Experts of a small language model.
Size: 8 layers, width 384, vocabulary 8192, 42.2M parameters.
Training: a variant of Muon for the experts, 6441 steps.
Below are experts of layer 5 (counted from 0) of a mixture-of-experts language model. Rows are named router (the router's row for the expert), up (a neuron's input weights, with its number), down (a neuron's output weights, with its number) and show model dimensions 288-383. Each number is 128 + 32 x the weight over its row's rms, rounded and kept within 0 to 255. Numbers have three digits each.
Before each expert's rows: "mostly gets" lists some tokens that are sent to it at least half of the time; "comes before" lists some tokens at least twice as common just after its tokens as in all text. This comes from a sample of Wikipedia text that the model never trained on. Tokens count by the router's weight.

# expert 18
mostly gets: " +", " —", "′", " −", "°", ":"
comes before: " |", "\n", " 0", "  ", " 1", " —"
router:122105155120154077127123058156164116156090142084151158131181169068111122088128186134145136128119107116137151123163149131125071146187131128146136122165162122103110128131102141150225121075128109180111138131142131094110152205155175083121122168154103124135089146065181156111161164073098095107
up0:115075122064098105160149137127128117115155063121064193142180094159160142159105188084172162163062074162191042159150106160129149120104101115118107092193126061082159180202130112168131113171123118162125094099153090138123108204165109136083121101128118129133093137105162128107142138068099095141
down0:105156144096090173122121108193111153153111112166171067164101189161118107070088138119142078127106076113122133158142117053132155146111159100132155095206118090136114136149101123087162126085160132124123162122090101151061077123130106079137172176127116154191141149124102130140150122142105118138
up1:100177111125126146132173129131143125174094116170101106108197160088127111089107121177198101032094121131194108105132151120172138121111112119070159133128100147155089145120083144129142100159091091090131148156162116138119160146125162134145166153117083202125125167138103140199154130159140100125
down1:145099166211111147153137103071126101210145200152139180132179186105123188157116151109128104088140093128132086080089095156127148126095126136155109135100139118164110153146131114145130107137122113116161138131140074155118146171170104098074135090081090157158146111110165127174105143125084067136
up2:138101136108104140140134116158142156162129071143105102066158080091164125110096179071092140106103086145116113151165156132110119161072098153155101139134112107164143133077128079128122173109083131155245182136082170107091192143170076137157136126162143160116158189114143051106096179038092169068
down2:188146104163121134116128176179105147186101189150160125109092093147150094072082123128126180099047135151102106138167105203131136104117140093172135093125116115108121091139140136099114141068118095118107129182081089167170187108104116071128164083113112145076142134176134118157069127129145167164

# expert 5
mostly gets: " other", " them", " many", " life", " government", " people"
comes before: " of", ".", ",", "s", " and", " in"
router:167092084133145188146124090145076120100164143116155107127125063128128132173077127097131138153107112199149089068128123117177102068173084116093159079110148068157134091120142172135148084087104091107135122073080081060057149121137166101170117160151123086140161103112182160177028158119120148144
up22:146093127084136126146155134120065156167180178149103152106132112060119157145096120118185116184117093114152121150135102121160116083103137122070130117136114149111105163189170081117086162158185117122111148206089110104125128091095105164133139145156162169117121148128155092096137117090088114092
down22:148180104050109163155123090102090106152136164118133157087172137124080153137186103133133143182102173102165109141090076152064108107169106089107151077173122114154147142100159170144072126147128119120106125121135094089124153125126133147154170196188128197165153164103106156050163135118126132059
up23:120177171105114094122153094095140092175152110115117174146150174111116140115135090188167123146108170200138060123145108132069167070115124181128097181114135133149132216163138122142180171110133183105109085149061115118105069097120102082119173163115141107094141143173064093107098141145121114126
down23:106145101099207112099140126158122101114131147127117133142083053123104092160162158058080084133099121170119116073142142170118118190100110125121142099044112098093165111153096109105153134131163098113127111161137120148091085066158096136170121190119100152157130106146131142138147140138080105098
up24:156104117151063155131175111169112093181126225075137147096108157135091057098094103112118120155180127128195104125137084188112177103133108141117153129130131058145170166139111180137119130139132118161109147096153103121116135158153117110106142148124125136148113102129120143125088168104124120145
down24:103107166115114124124155089090110113200140109137145104142091102128060085121149172161092130116093118070117076158115193130195097029123146155082150153157127167142159151110121121140091069139122116127148074185107129096222120170050161123114102132105135076119116160122122159168137135045124148020

# expert 12
mostly gets: " 1", " 2", " 6", " 7", " 5", " 4"
comes before: " |", ",", ".", "–", ")", ";"
router:130104137160151168120144179123124147122105115138126111170136169123126165081143089107175148179149088159119073121073117089140100119146092111112109110126121131142153155147099133170133154112114111173168111134123085107121167088127083071126087117152128139119094109113156109102102108093117142153
up0:191104125096099114136161147069150136093176166146156124106106137118092111151110114125114073102114113127175089179114122129099139118097113124092163150147147161177192075083128120113126147189183208121168123111106134155106162122122223186094132055164136113108075125066145110105137120108127120149
down0:131166116152082107111121165185104074133097118159144111200130164083112176139109182134122102122155191090157139126152123132154123168102135146157126115102158143134121171099103162132106131194070121136152140091148114136072115135146076074145107066166059116168082064127228124117139135129140085097
up1:050097116190106108151105116092137135195106117153117164123135078142158102107105133165090137136156095168111096107170098154154146120070163138136154124129109153138211180092107175167165075129129143137145124164121093175109097148102103038189156163126071145158138147153132116110121102154129157152
down1:097118123109095135150113099150159113127135151099067134126102104086169141142126146139100139180177241159147102105103144168161157138153140154141128138128087146112112160142122097113115152122165124120126131197137180091102096113113111109038086093133097126132120095120165082174085099147088055160
up2:085136115104074114170149133169135124111145143104071123042143112189083174101108129108048140119163091118117111168153196136116141182071113153117197112079124105108125134108154106169146152134115090094107098127140129121144147121083142143171078094127178108114083153098145104064163129080153113163
down2:120124185109115140100145197142172152098103148141092126050105108193084125129131126103115149093103132111147173112136124128141151153135133159139155133108135110086101145116179077112102157088110118133114158138066152141105177149128061127179078145160118118069155073144112094098157164158161080209

# expert 8
mostly gets: " |", ";", " +", " MS", " −", " Nominated"
comes before: "\n", "  ", " 0", " 1", " 2", " 3"
router:134166156058151109177125137095174103137131174110160155152105188074129145092084139185092115117066134086118123137151151165126134122107104128147094105095157137113145127078127169096188124100135109102133119184093117074130115155121173060131107149156119119163086086087132133094148117075117123073
up22:106122144127127110068095156124175136122103103142147140127143135168108136089126179107078135173170152098130106126087107148123151054127139104118113100121097227181187111162175084125114105185164079168099171117094121171141202041122134137093129167122136127132129148113110115163102119168139181131
down22:159127084199115084140130140135103158110102177113136163156121066092070115042093126113189176124122127108120158133142106141100159138130108119118163123128085113142132152155203094146074158110116135172101162116095142107104118068070143152122125150107129137154174137121156102100168176083120081131
up23:123174165148114117131143114083156126073151083134155156134095152129180171114107132093041108106114073168150169103078180102053144151124176126143146095121067084125125145157115169174128099136065173181130112098140134101153162163082131122185160065104125051149130127075156107150100157102062141101
down23:119157148134097120120139137144116108147090041141135202124144108103156114140174174152103103109127178111136130168161106122137155170092136110126110109122168118150112146155154103146196107147206156061156143106100131103127096190094174116132113119137160149122151104126130142099118150127091137161
up24:123152128125108086100108085169097140125173156113156083149062168141158194131124103111097101062136124138138092120111132086124151111124123149123136096156091160165154087129094134171135158184067087147128116138121152118192128115103122112120139151167138158107132149142143125094105061136131130133
down24:112117167095101154100102102130111106157184188100098126148121073118139174158132136122129087138154141126059202134096145162129158097132163118097102092061138120116139096153101089111093135129087111093101146162132178115110135126171090152128072102143127092111140144117092105137106138156139193090

# expert 10
mostly gets: " at", " from", " in", " In", " the", "The"
comes before: " the", " a", " his", " 18", " this", " its"
router:149162131114065140133148114164141114147122115118097138146196137063149114123102064128124146143128124175110099110157079131156169118099110181153137127088190107116105096079124139054187135197124089196108157133126158148112140137079119162155126187122118078151083095118127144132163049172123149139
up0:131163146081103122120165110132130075198147078134070133181187162085148207074072070117159154079078163152111063146111198123093135100192106135125100138068102147104096065114099162178120140139162133160113137169072148115131153111131154155153107154107100077166110086129103133092140116119149109161
down0:143140137158167153099117058140104158167092160115069188144122107120141148129155150180120096161125149131097116102181120138153143136131144174101160168094119102148111118149133146088103090174094162126151100083162125145072082132180123168106107136097170148057127116104110204161106107111120125158
up1:072186124076141106111136110151117117169169161152124157133158086061096040070114091159174137184142137133168090179139133116094158114084208169153138097111109151069165127073126085138091093117168081173148162114157115107097128096091127107125140173159108150112100167101111129123133104100143164081
down1:119085142120146160089173106120153104134133114111198138128091131069117087159120099114121105044141181129193101142121180115142143139127124063142162111163079200142082095074124134168178117091124112134138168123132246135157150131141125075073130102140074161130093140173092101170081153124115140138
up2:079124128118168094113134143164106152123199109161157100078157084120088125156141043172187137152130169182095057140101117145133144095136175158171100097138124112051133147149224073090127128136140078202170142143135136164130161123109140118148055125108118131116194141081114130147125112078139154094
down2:094117126116131115083144111123127170187101136186153123091106096172146128159119119125188117109162151122155063201082098118107079120133127128105124119142138158117106095209161110080095130145131202136139175127104145165104183157089124140116118123131185174117154146145109102096137093085105132153

# expert 31
mostly gets: " January", " June", " 2012", " November", " September", " 2015"
comes before: " the", ",", ")", "–", " 18", "19"
router:089155085116088147102155129145083102098147112043101141169147122124088113131162060076099144163183108160112130102141090126066132130115139120130107139184135151091128097075120174081125153150067110224123083165147086128173141120083149160110095129163154096072131105152195206138151043190176129126
up0:070211107131117126104178127134109135150128111117140097159146070138105061140165140141071156133140110068130133117159142099092093133192088129099110097163165096158135178144104153131116109155079165136178114098157115166093151094107098113105081113156090119078194136139184149168132092149142163179
down0:133127179135121149073137163141203120100111128128125100098143143124072092130164116095135108106123131134126160124164112083124137109131113154090115126172151102107154119138058125137127170138140165094103137119099141060051125163089165156115092102152097170085059082169222072123137133145165139161
up1:142133161123102079150099089156146131108085107122186090116167125103182107123096125115110138115105124088175092130117105149151181145148145157113080084069069172114107118113111113136164096160080120149054166155164102167145115100182174106103103104164081141134141112053137152177122123169131135110
down1:085018113138162110162171119138164144131177085128146121128075175113107129077114187068161141091093186143164148091131171139133131146169109123105163125071122084170174157136128132087111172153184129123127096138127152130117114102065137097114175073135097151161093167119118142073093138183097197072
up2:123129083099112187130140122107096129152109101121113093142137147147085125112120140143155104142140089083140121100133187112154120099107144130139153069105097097200176119226161167120113123118065077120172143081127116095143119132102099120126148061155094105128122134111170143150115140137134140098
down2:169075134152144151177115112133127099148169142105085111114101086190156090100138140142110111176085121102095091164170132151154086103184106130156101102102174055138110167150139117183130155116103132045096149157179142162213113148124090144181129099137150115087119133009127088108146135099110151120

# expert 27
mostly gets: " which", " have", " been", " has", " would", " was"
comes before: " the", " a", " his", " an", " to", " he"
router:106144113115049174132118105127130203137142105137087120145137136121140146119121145150107163131105148146164111092155148136096133091099075125088068125138098059120091197110123151082142047112130152252127141138169112120137105084161156147118142194111096129119153113091177153151115129103140126100
up0:109138165160181118160181166116174134147137105164140138175078130133079178107120071144124150079075171121131107128129180143082118146146059092147085143130123071117105136109132175160138144156149141098157134103118112092126104114111152186107056078108144101115157098133165101108104092142136148129
down0:098187129126143131125155098190155060111098118118151122158119149150122117110123151142185077112103078093180101145123178128105086105132101131158089128113153115118122201073138131139082135122096128106145148166159118083195159132103109088152119163121144089083135148109113190107155108120136100160
up1:124161203097141154079143054129125157118211139117131118147126148130110107080127067157142117092108164087162122109137142146154143116075126121139115122079173160212121159143187144136171196125076102136132161148025090168151125088097159071093137144078189121128141143154163140107055159101094172117
down1:121128135166093128067116118172144128136148161173131191127092111130180168184182065140099164117117142104077127120038125100185209151135125127163133147131154140129122130141134171117174138202126128130166140133125136157118138103120144088088188114132143188079135088087140120153154156116069141111
up2:098098125110177091105142122121121100139154113130103105092159117130092118132128134167149143143031134120135070108191199091146124128164097155117155138135162139122107115093090112125157076109130107075076075084129111168102148131175174123128118161167091143119146159130128172145173125123142101162
down2:131089210135120114177153143109095141112147178185126146152157073113084104196149141134114107176097093156101079186171113084204156062167164177086143110206139142114164143123164110114190127102117138191105106120122180138085076144127096132149176141138123048096079148122124119094089124114092146074

# expert 1
mostly gets: " team", " Germany", " Japan", " India", " China", " France"
comes before: " |", " (", " /", "–", "\n ", " USA"
router:099101126102110162119168112179161184135124185092169127096074107053128107114169098175155097138130096139160069116181156181152122094142113153160100114097162155132131140110112097115184106124095152127088141168168097151143162100135125155134103121157116124124132135083134079143106065092118145102
up0:093189165154110093094132096100173148165136093157177172118102077087153166085080104139128157123162145111070104103132177080097170188144147171123079111084146124086108102100102151147123133148074106133106150133152080122101105161136096167104142187063170155153158105080162102088125177110107171142
down0:167098116118111149146163151080098159164153070078127117165139153082108135134169170147214112145113096136118116141101091111077075164128134146184146104174081103148154110154109153106117100114143142096109110102119107100145080125122126129130108104176165166157186133101127134131116105132148125189
up1:089125128133117142126112155129140110151182092145187055126066141081140135141101151149168156121144129180212116086127120122130072084168038123141180129136164100096131154137131141139166105116162133125128167145119112137117134111144111159115060128124125192126126064108136138110109096061106108114
down1:117102151133112110105067128098163083115170187125135113095105114114149140148129158111110150067113195123110110164098148132138110159109119111157109106111094119141152138103179116151151161172154132175160124146137136099145194113203084057179172099122167130109128125116075123135075191157121168123
up2:116137117084102174119120158169170180157136134191130174175099133143025189131128124154100119142138101163153129109160137101133155139140137179136154047169117128156118180111091124144153124167131113124064100111133138171137099107102108108170122094133103149108164106156117115142093115139111113139
down2:086077116141154140112113168157121120126132103182124134127125102189152150125087154125200113104147153147103148122163175160101120112124136149173109092135139152069133089130102152180112206166162121148150175079062127177088112207158113157174144096125129098084096173132182124097123156160099157139

# expert 4
mostly gets: " known", " built", " located", " used", " up", " north"
comes before: " the", " in", " by", " to", " as", " on"
router:158139109097075115083143133136126138108171177144109100149168129134098103133105109156107164151130094156117109160168096065113098081132101137080111160101151114102130108083156123085086142096092099187112163100205071083037135099072163158145130152125105152158112130080126141127129083211198137099
up0:133140149071089127124129113134091109100149109081130164085154179124136160149102109130105189124206141043131170105133122074147113087137095093104088112133147118121099144093116158098174172087099129206125136145139157143075117075121139124179197100121136122144126183114138089060195148104148165139
down0:129125113160125158087152147121213144145105120141178106141183056091105105115128143099188103185103116093115108133181094091119130141137112088124077089106133110100098175132132089123177123109157165071175137074069110104082141185157153134145109132122186135109135166065140100076100175113100162139
up1:152099096129043124150160122175052112107179152114088108111091117068148126166125097126130101106164063116116132140122165107158148179101123101145157109092133081103178067073132100106181092132095053188129115138153137139102181121129104120118184148112179148099114127107123133121189108091147175110
down1:071145087162121140129189108144128076133095161109155142109111144124116134168188120129144164148141099101135126119142151164142134139131146058147195136165160141133112066150110183112131152122079074099138176128093167146111075159138113140103178178113177130106116154192114102132144149073117131143
up2:136147119125101097089082125152160114103120113129129145134112146096140195100126118068172107169143176117118133108133130148120167156161171147117089144137129089123131181095063122080124071112079062140116181071172124100168136121084123102171158182140112144132140134115108158124144112124203089152
down2:043169164164158084112153158154144137100110141136151086156164099137113119090112165107059145133167121161126136103178098107165119127137139136124146153118128097162171134142160125111131089132121040117167128100081130179134110121121112126154132074126069111137127158075116098201149074086132120150

# expert 26
mostly gets: " km", " 23", " 27", " 22", " 25", "%"
comes before: " |", ".", "0", "–", ")", "1"
router:126144119109098123101134153184108121142163088129087103143120135167158179114138146117133115124207087112119108137068139095146078097172075135121126126136141133095162150156127111149139151105128096153086151224153128123110158101152097133160107147161081113130121091134174138128103161122151139165
up0:090179154086136110093094101124132166140126060108085137127131107128135098122099131115064098114182108137166123133131119039103137095071120141138116130142159137104108122130152163096158112144078134140055167181236144152148083190132100139154139185045082119116143181123158117147079150156184090117
down0:115142105134190102154123136146096110187175114093141169099131170176153135114137161160132115126108067102090128097115108133146153115135123125171085075133161086163129142148172123124171108102104110089119097152168101120106153138093141088200159133152104171159121095175164112086114106118143100063
up1:110152143093073124132132118134112070129093166155109155116108076119164158124089137104111127140218088179122123104112198123094147111134116146090147118077133074083097144131064140157116118153102153132168168089129074182108169110074118126120112133180129153134171143161140038161110128078072178109
down1:164181141150172141168067151125166074155112109132064173156116115103142178128140085130082122112123101169141140085095134090143082081099165132061109141150143076141106145158134081160115131108117127103133186107083121134124152103143128101194126128167114171063142114131155092119122202142109059131
up2:106163145139163129140193130124110138184152114096139081152156115112091050129135088124098125107122115110120135052119195193112109169147091171116098123137056107107113172066127146128101088116147154147081131077192128135073120140135179118110104093087165139141090110106116171160120113130101058180
down2:154166128186126190081111108058144124118108148077091112169088125066088106120064144084149097093136168122129113105173133117160111130144132081145095136130146137065186137142090153117178155159177082187085085136100145077090120162139098135111123165133128170172088109088158112165102130182125091149

# expert 25
mostly gets: " app", " father", " daughter", " married", " support", " help"
comes before: "s", "ed", "ing", " to", " of", " in"
router:097126083149100206082129179130158178120053188099134139138117101149174132109122158172067165126100129161134103140122155109084108111105085173077091115170123057121136121142174193187166107115076162149091113099138087096090132132135120125166081186156088071118142104128158131172024117143137091108
up0:159124129132133157120081114102164141133113101111073130090152145174159113076125100118168144109088157146199130183095115146144050104135108138120045123113147085105155142077174104109128074143123107138152092169174111154135096132133148132097133105066165127206125161143103102134158211138168104148
down0:097130107124114189106128132109152112161140156213082120159181094064094062131146152184193139151133150139091140121172132201115139136084107104126093143085178105118099134131126100143145138140101125150123129129168173118146178088121127145131141149089099154096136069155112090148078120117115124156
up1:154157082056149123126163106126089069159151089148139138174149094122100111155098085142142156143142034164140120148121107096139145132160142147122154154097113130133152121085069155199094102152160139174127062156113112138122121098131125109147184103154170123121136127124154101116098134098126131165
down1:098141133152157066102173162180073155139115078112138100067130118112085140139135128102178179122109083116123117126165118065182193142158101176110134118107159144149156069120131136174151081180130142044170126094163099120147159094131121182169157088145136148149118123095063136124189110108162193107
up2:128197098158155083125174134106159154116109168133123138089119104131104134106183132143125184165143171160153125092186121156143149144118115155104159130181121183186113095135091112118106165127087162157089212109139126121089111193109101122175127156102101057162112193105173060127084123107092111086
down2:135135152136102146138131144053102117120128195110154121116120152127187103152121149124128176110155164129113099172117159122146071110144093226116133137080115169087102195085100112118211145148113114162152157105118161093125131098097118098137129163123117120151117198129068135078092112131122084150

# expert 6
mostly gets: " his", " film", " was", " been", " video", " song"
comes before: "=", "\n\n", " a", "\n", "The", "In"
router:091160161101132161142160155132109168172126115097117138184167116137114183111118140169081154092106119147204125139118139116119121076090071087127158154118041059123120173102166136156183094138094130179136124128163141099118130120088134087182136143123098119107124131079138136146147164092159124091
up0:047131113168171147160145132138163128145081109086107098187151163142153144109176135134121181120087164114119120102165087139139124123151111061112097124133112118145147213175115141176053108145134126208148116126133119137094102119151151128144117183149093106136116158121162140131144098098170104135
down0:094099118137118119107104129150109130142134101148153095183154120119153163153102082182156126102134138105152120111140152128128083073113131128069150182117118142099179090126208126152099127137089150131203150160157112162153151200146093153191127143101129090172142107089125191129109117100112129090
up1:168114068117147111171168118175154077134116170082091118156105120113096147119130175144137154143142136163097108144148143098083157131139150081098206114142081105119125104119172140120135119108076118097107111147147097140140108133163182131173141156133175170152163186147149140103177192148181077122
down1:103177085107123115103105131108120193139162117082149162136083117172136107121150151162139146131179078077099118209127111128130144141082137134134126124129147135170119137139159141175150138121127142083154081087104148130178100135114161119118140079082098122163200170094112097032146131190134132143
up2:075115161130143135091148127146130160160194143156112103105156129106158130093173101177105144133141203126191104130149087139146155082115082086128111128102142093098156133118138138107096083153104103136107117151123124082125085045150131131173106139123125150118120156081130153135130104163115157165
down2:116090088125129149110143166130147159093106115103106129136133132180146201169146110142187069150135146181156122093136149165147155091123105078110116081186113066127091139123190064127088087156172150081140153080079074096155125128158073159145169113119146128153068116190087106158043140105118119131

# expert 3
mostly gets: " ;", " |", ";", ".", " GBR", " William"
comes before: "\n", "\n\n", "  ", " The", " 0", " 1"
router:143194132097139048110081136168105161183119180127080122150134100079099112125089099157143125107139134110126099117163167214131125094143134096095084129082101119068155123134143110115189128137113081112049121120150158135143214143143136121151142092095131136073083071124162117150126133072102136071
up22:062103158112093178152054145154145149182110143113067137097153165092109100089110206167120079119131119138184124135189084036146151104124093145116151160143125142119135105175123170184113097091151112134147170094111132067086144147085148132116119137105092106113177118131135135183131133165090088155
down22:118118096140115074136108072125068109112089144102161091195136106172108143137174075164099113078159188146113100098133128145149106130113144120068174136135117128139129120146107110104084115185119092119141165162147101155164152105116141090121136109081149148157149206105147119140139105136184116171
up23:148174134219124129125066081148089163169140153167166094077082098182110094191093113120184136118100121116133197136109146131067092114101154095083186109116144107169148087113088100124102078087147167083200151084078143094140116131167098077130110103130111193119136145096129106117072074141100174161
down23:090143137141133119117079159142124111147179168189143115134105137097126148063163137194156162092122144090098146142184115155146230141115157101127124103155144131132154173139095093114133060115119126123110155065108124144171153123122130190102116178096109099123189143178151115158170149146132174146
up24:143151144095134070124125117161094108173136132124172145106122187149202168113151084145146114143085165138047175117179079126073091079133182138105124116152111164135135088146072165136114080134126127148098107125085150115159100163118200163155151090129126138083117139185172177132137107104134121112
down24:132126116116131124123098122132113095158159152162138074178091130116154153183111165141119124115194090175136150117154146091111107118144099108095158144136101118147078161119154130093184100150145119113099104103160147164154093125142098192125034106084148104100095159069120126178196154100128076118

# expert 2
mostly gets: " =", "See", "Early", " List", " Win", " Representatives"
comes before: "=", "\n\n", " The", "\n", " =", " In"
router:138131161148105174094139133127099125151126122094084140156153118160157111151089141134106145132138159108178102142147096091150081079125067116134143061057070110130158157121139158079152133154041136160091166122151086115081137196136081135146170128145127165086136127130131135164105168171102082075
up0:125092112154057181133133145136124152166159124140186101129145141169112133127092163151055160149192125186143165154110162115122131146123139135093151146007125016107131178108184128115103141179112180174135097120138130141144143145105162108171149161116138114152112123091130124129094138130154149130
down0:140126154166115113088167149120100127113204185111106157152120106105076053115121132126177144128123153127145114147115131054125098123156151153091116123114095093158101106100099118175123167157149132109163136126130159118173134131085169104171104083119121136189173157125065071154140120173114149177
up1:135125079142128113081152170163148125161159116125182103148092157142064162130181126105094166130095165115213158096155085135108145100116121207035105081121203206121152181146091087077100162115116062164099121116152109073146102097197191093183101134115161117096140106051138078100135150189121126173
down1:113110150155112133119109166190161089137169097137152147183117166131101113091205135127192158104179144150193145155166098163121133104108140167057102057095130156142132136173119122123127142077119099172146126173104175075153083122140143037150126128136139136113027148062156110103146123136106039151
up2:137083124099103164110131117134110170188113108103099159097121170152095108121078118100195153178112180066209158104080114109076118152075123152150081151119092117166139176147125168123140081162098155188130105132126129113122075109137139107078118093100181145114107113103165147123083124147174141099
down2:125103107133148075154139239165109143170108173144081078104129134136177171148107075139169141123120173116119101102138098099130141147113071129133087107127153163168107104137164139164125157184139139122140184076124150106157136141100147115125115085181178131098075121090109101094136092141136124120

# expert 15
mostly gets: "\n", " He", " he", " who", " It", " she"
comes before: "|", "=", "-", "The", " was", "In"
router:113088194098133153136164118106093087161123123133109182126197162151111124128118113143120173087159026117177151144121127141183116113114048064151154103129073124199147113157127121135143074115123154123146184166124120104143128095131124077177096142132183148074161162118139137140138126150127111069
up0:110172123131109086113108085097131164101103083148130135132106167154087095101096087140114136117143074127200172096105127081084129158108129134070131123126142124167165164125073160146142084185084122159126110161122135050130103149066194117105157168128149072140098186118086086099101140148095129115
down0:074090121067105085114127172190151149120150095133138157081128151132071161117109165134103082173108094196126169120143192141144132116107158089081155106130069124159161174117108118089087112156124115158129106137107103179101108112143044085077187125131166083124120143162099130185144151129096162137
up1:105100128162174086164095133096148091143105099107127167163171194138134114134081142146089151156214126122174072074103138123177158101153076154112138135074143106162115152092175080089119131125089108095197119126176119051100070125127101121092141181172126146094140159163114100114196094125129123136
down1:061142104084103129120090103092143093098101233171086164081140111150187202145155118159107146096059151076189143083126141135148156073126127149118156136174070168101075101130163156156174120148148151062140132132123144100137095092151081150119131126183101128097092156064112111074097120162132091198
up2:054086079133148158177122114150123161124151076141073124095168155099132117154116109055135135134134118133177231170079122127145163151105027077100155094144146082113148119130181176129128115135106180172115116167166128122187174209137115115136095099114129062141158124115195139123096147141119146084
down2:128165087144181178127160120081077149108112133096173143155163117116108161118089126127123091155112146097075158149163166130129095144156179108100138162113009158183059149167147168144057111087097149056108125112129144199129128161118104137138129115160136148162126216126195112124167108113155115131

# expert 11
mostly gets: " Jones", " Center", " Association", " Army", " Cup", " Council"
comes before: ",", " (", ".", "'", " was", " and"
router:151116115152176193101173100128119172114167147061129090124114139171160139149113071126146145130081126194128160116142100115097136118173057089133144122121116109149126120082132152140140139082135152104158119127134086180138155168132165122158130133127158132127120126098109105124084081143076090108
up0:128124145081127137140119112102110121122141085096144170165132111176094116088141123125135178103116151110174085122130157106136128141172115130133088123155132088105096187096106111052153105109172107112147138111115111103116059134127151140111159114127093110171097116192083156122180111170217127140
down0:131178139155144105141152156103127115108092119106111171167088189136113117085166108117176139170134133127131116157159064075116153185140134130149070101100130147155140083090128101102141163100125128068117122138155117114151033127113168120180107175085103104185115111160134178073137089117099129136
up1:142116188162149164113093075136168150122091108103111131090119163148150124140109091155053115129152138137072083153150114199128152109113112128122150136120092134134112144172119117131150116092122117163131105124089183091085145152102119078130118099161125137091113122130198159106142114093129153090
down1:124139114142159127157114141089134138170079089095180126101117162062120115158126105143072068158108136090084125178149095083128125099093123188028141151110213141173149083110135113095103142132101183127105119128122176135146144158091120099122096121169185080164143157134116149085134144107132105148
up2:109071118146135143139136120131124106138067146173106174141082097158114042148113155085191099089129097138116158107128129144149126137142143177102106097138147132117161133090136096124191076093110124128108136187146076165143069149169087168130140151129117178120118159102129157130092126119152144177
down2:144131083112091089166019087106114166156123153136088131116079193099104172132103125115158112116108120099071179122184170135080142156132103133177139075167104142116142167154107147098158140151120088131121170100114124137116152115139142147140152160116143137115103178139122167155139112109125136116

# expert 13
mostly gets: "″", " MPC", " JPL", " Total", " Date", " Succeeded"
comes before: ":", "-", " |", "|", "  ", ")"
router:138151116132072158138137131111066116146063068123117092169147103104110157136129123125110149105147133073115187140113129076072112091164117134141139171135168136126119156147092160180185131091140077180087154154111136107113119110145138077092170158064114122116196102105200100047101225147161119171
up0:193114126131092085125172185168117096143145140201099186130145120128086121080139126146128118122150150152130160141151133209077191103132108129094109121071138078142131114186090136176100145104142142120119088176079145104108184209179105149151130176086165140173196128146111146128110083102100168105
down0:132171106090173151108071179174173105138168066124114119176122089113126140161097156114102125145146154138106129098124119074088144139161125066159100158134144181177100083196095120104106121169115155124140130140089108119136138144119126071153146103171106123159167124128088142088130095096182164148
up1:141158121067108074118102145127109094120106128112131102158139139112070142108143138095111078099162135054168152089133152088124155048168133092139106090147095186050107134196100166168147164107119112144123129131150123130122181199118132119119135106116145183093145053131165139162115141107077100151
down1:217068128123162061128068141130133211067141102064114152112169075149125153149141133092113120133135092114113140157138102129163091146133132122143070101157111123126086138132134121089142143128134085157135117133174094136146120070117105185154116139162069126138088142099074137117117121103147094125
up2:099143073154105136128136152100147122161150082082137088166157149176058139157130135100168145125120108142114096148179172121090150169165135159119142163164095119150123159139103131059107104158145178144098107157074125152166085098088084137138097131128125170137131152122127139108109121142117106105
down2:163133082141118175134166093095134191148136090148142102132097126114109150162115164124163116132060139057150155085133096139134140090138080079126126134125139104124167113137114202163174110117122097112130167118130171161097198173127190150144073153162113222135118098110152137103093097085116095087

# expert 30
mostly gets: " \"", "\n", "  ", " un", " co", " inter"
comes before: "|", "-", "The", "=", "In", "On"
router:098116199076128130108203070130103166112092158157086142077179097113073122100075160157176135160158096093168080123143117114127149129139146151090118086189126165131138141102092168117102102094115104148110143156151154101071148091117111150178087145134109171106150134070106138107138115165148175067
up0:163097124108090085105126139165109094042126113106161101154139149190162137024133060095066106135141153196088138119102120140106143129113176160130072113216167088134154138096133160102126100164088176152105151109110126154131165102120183082094169115168156117122120126154169106130156101129137152150
down0:137162096133135108144132131113123119115166157084072118154135110147089140137134090111121134180091121090105186127132121093171043115110119142125092157127133084174099151133157073102112162111112196093114126146095128119167156109113102115200153118175149128214146127158110239127123102195091131186
up1:136136149109118111114146153155167121106118124161161109110144090153129103143078103124160107095139139141095076120072128074088115108112125155102099115187083134069106161156192199101129142144121152194059095101100144113124172152058059135194090117121074140102152130063144138169147140148140141107
down1:167122082135127081130117171157107099122094145134124132105105148161121176185073091166135124130144097149155094144152163134156127113075137226152140118148114084156119215118155124137135102125149103054158131090091160099141156145100136134103117154143156123102125158149150194099106130140124138193
up2:116101174103086187123105125143113131140141110090137139099165091058093097068123151129172106179121067178060099123177071134138132107125116058078122124199131134096133160129131090102122128183131057133094156162134167097113171138105084082186058064128115167082171090174201179140181118231159144145
down2:126173108063189163162138149105102122089176135094183118159128084177118173136099144111147091140119164144150135089183124127118144116165172117107139087118140083108129118069116087122085152145148072088134127146107160094156149050146141123148098198106130188122152126111107094114193190115124105139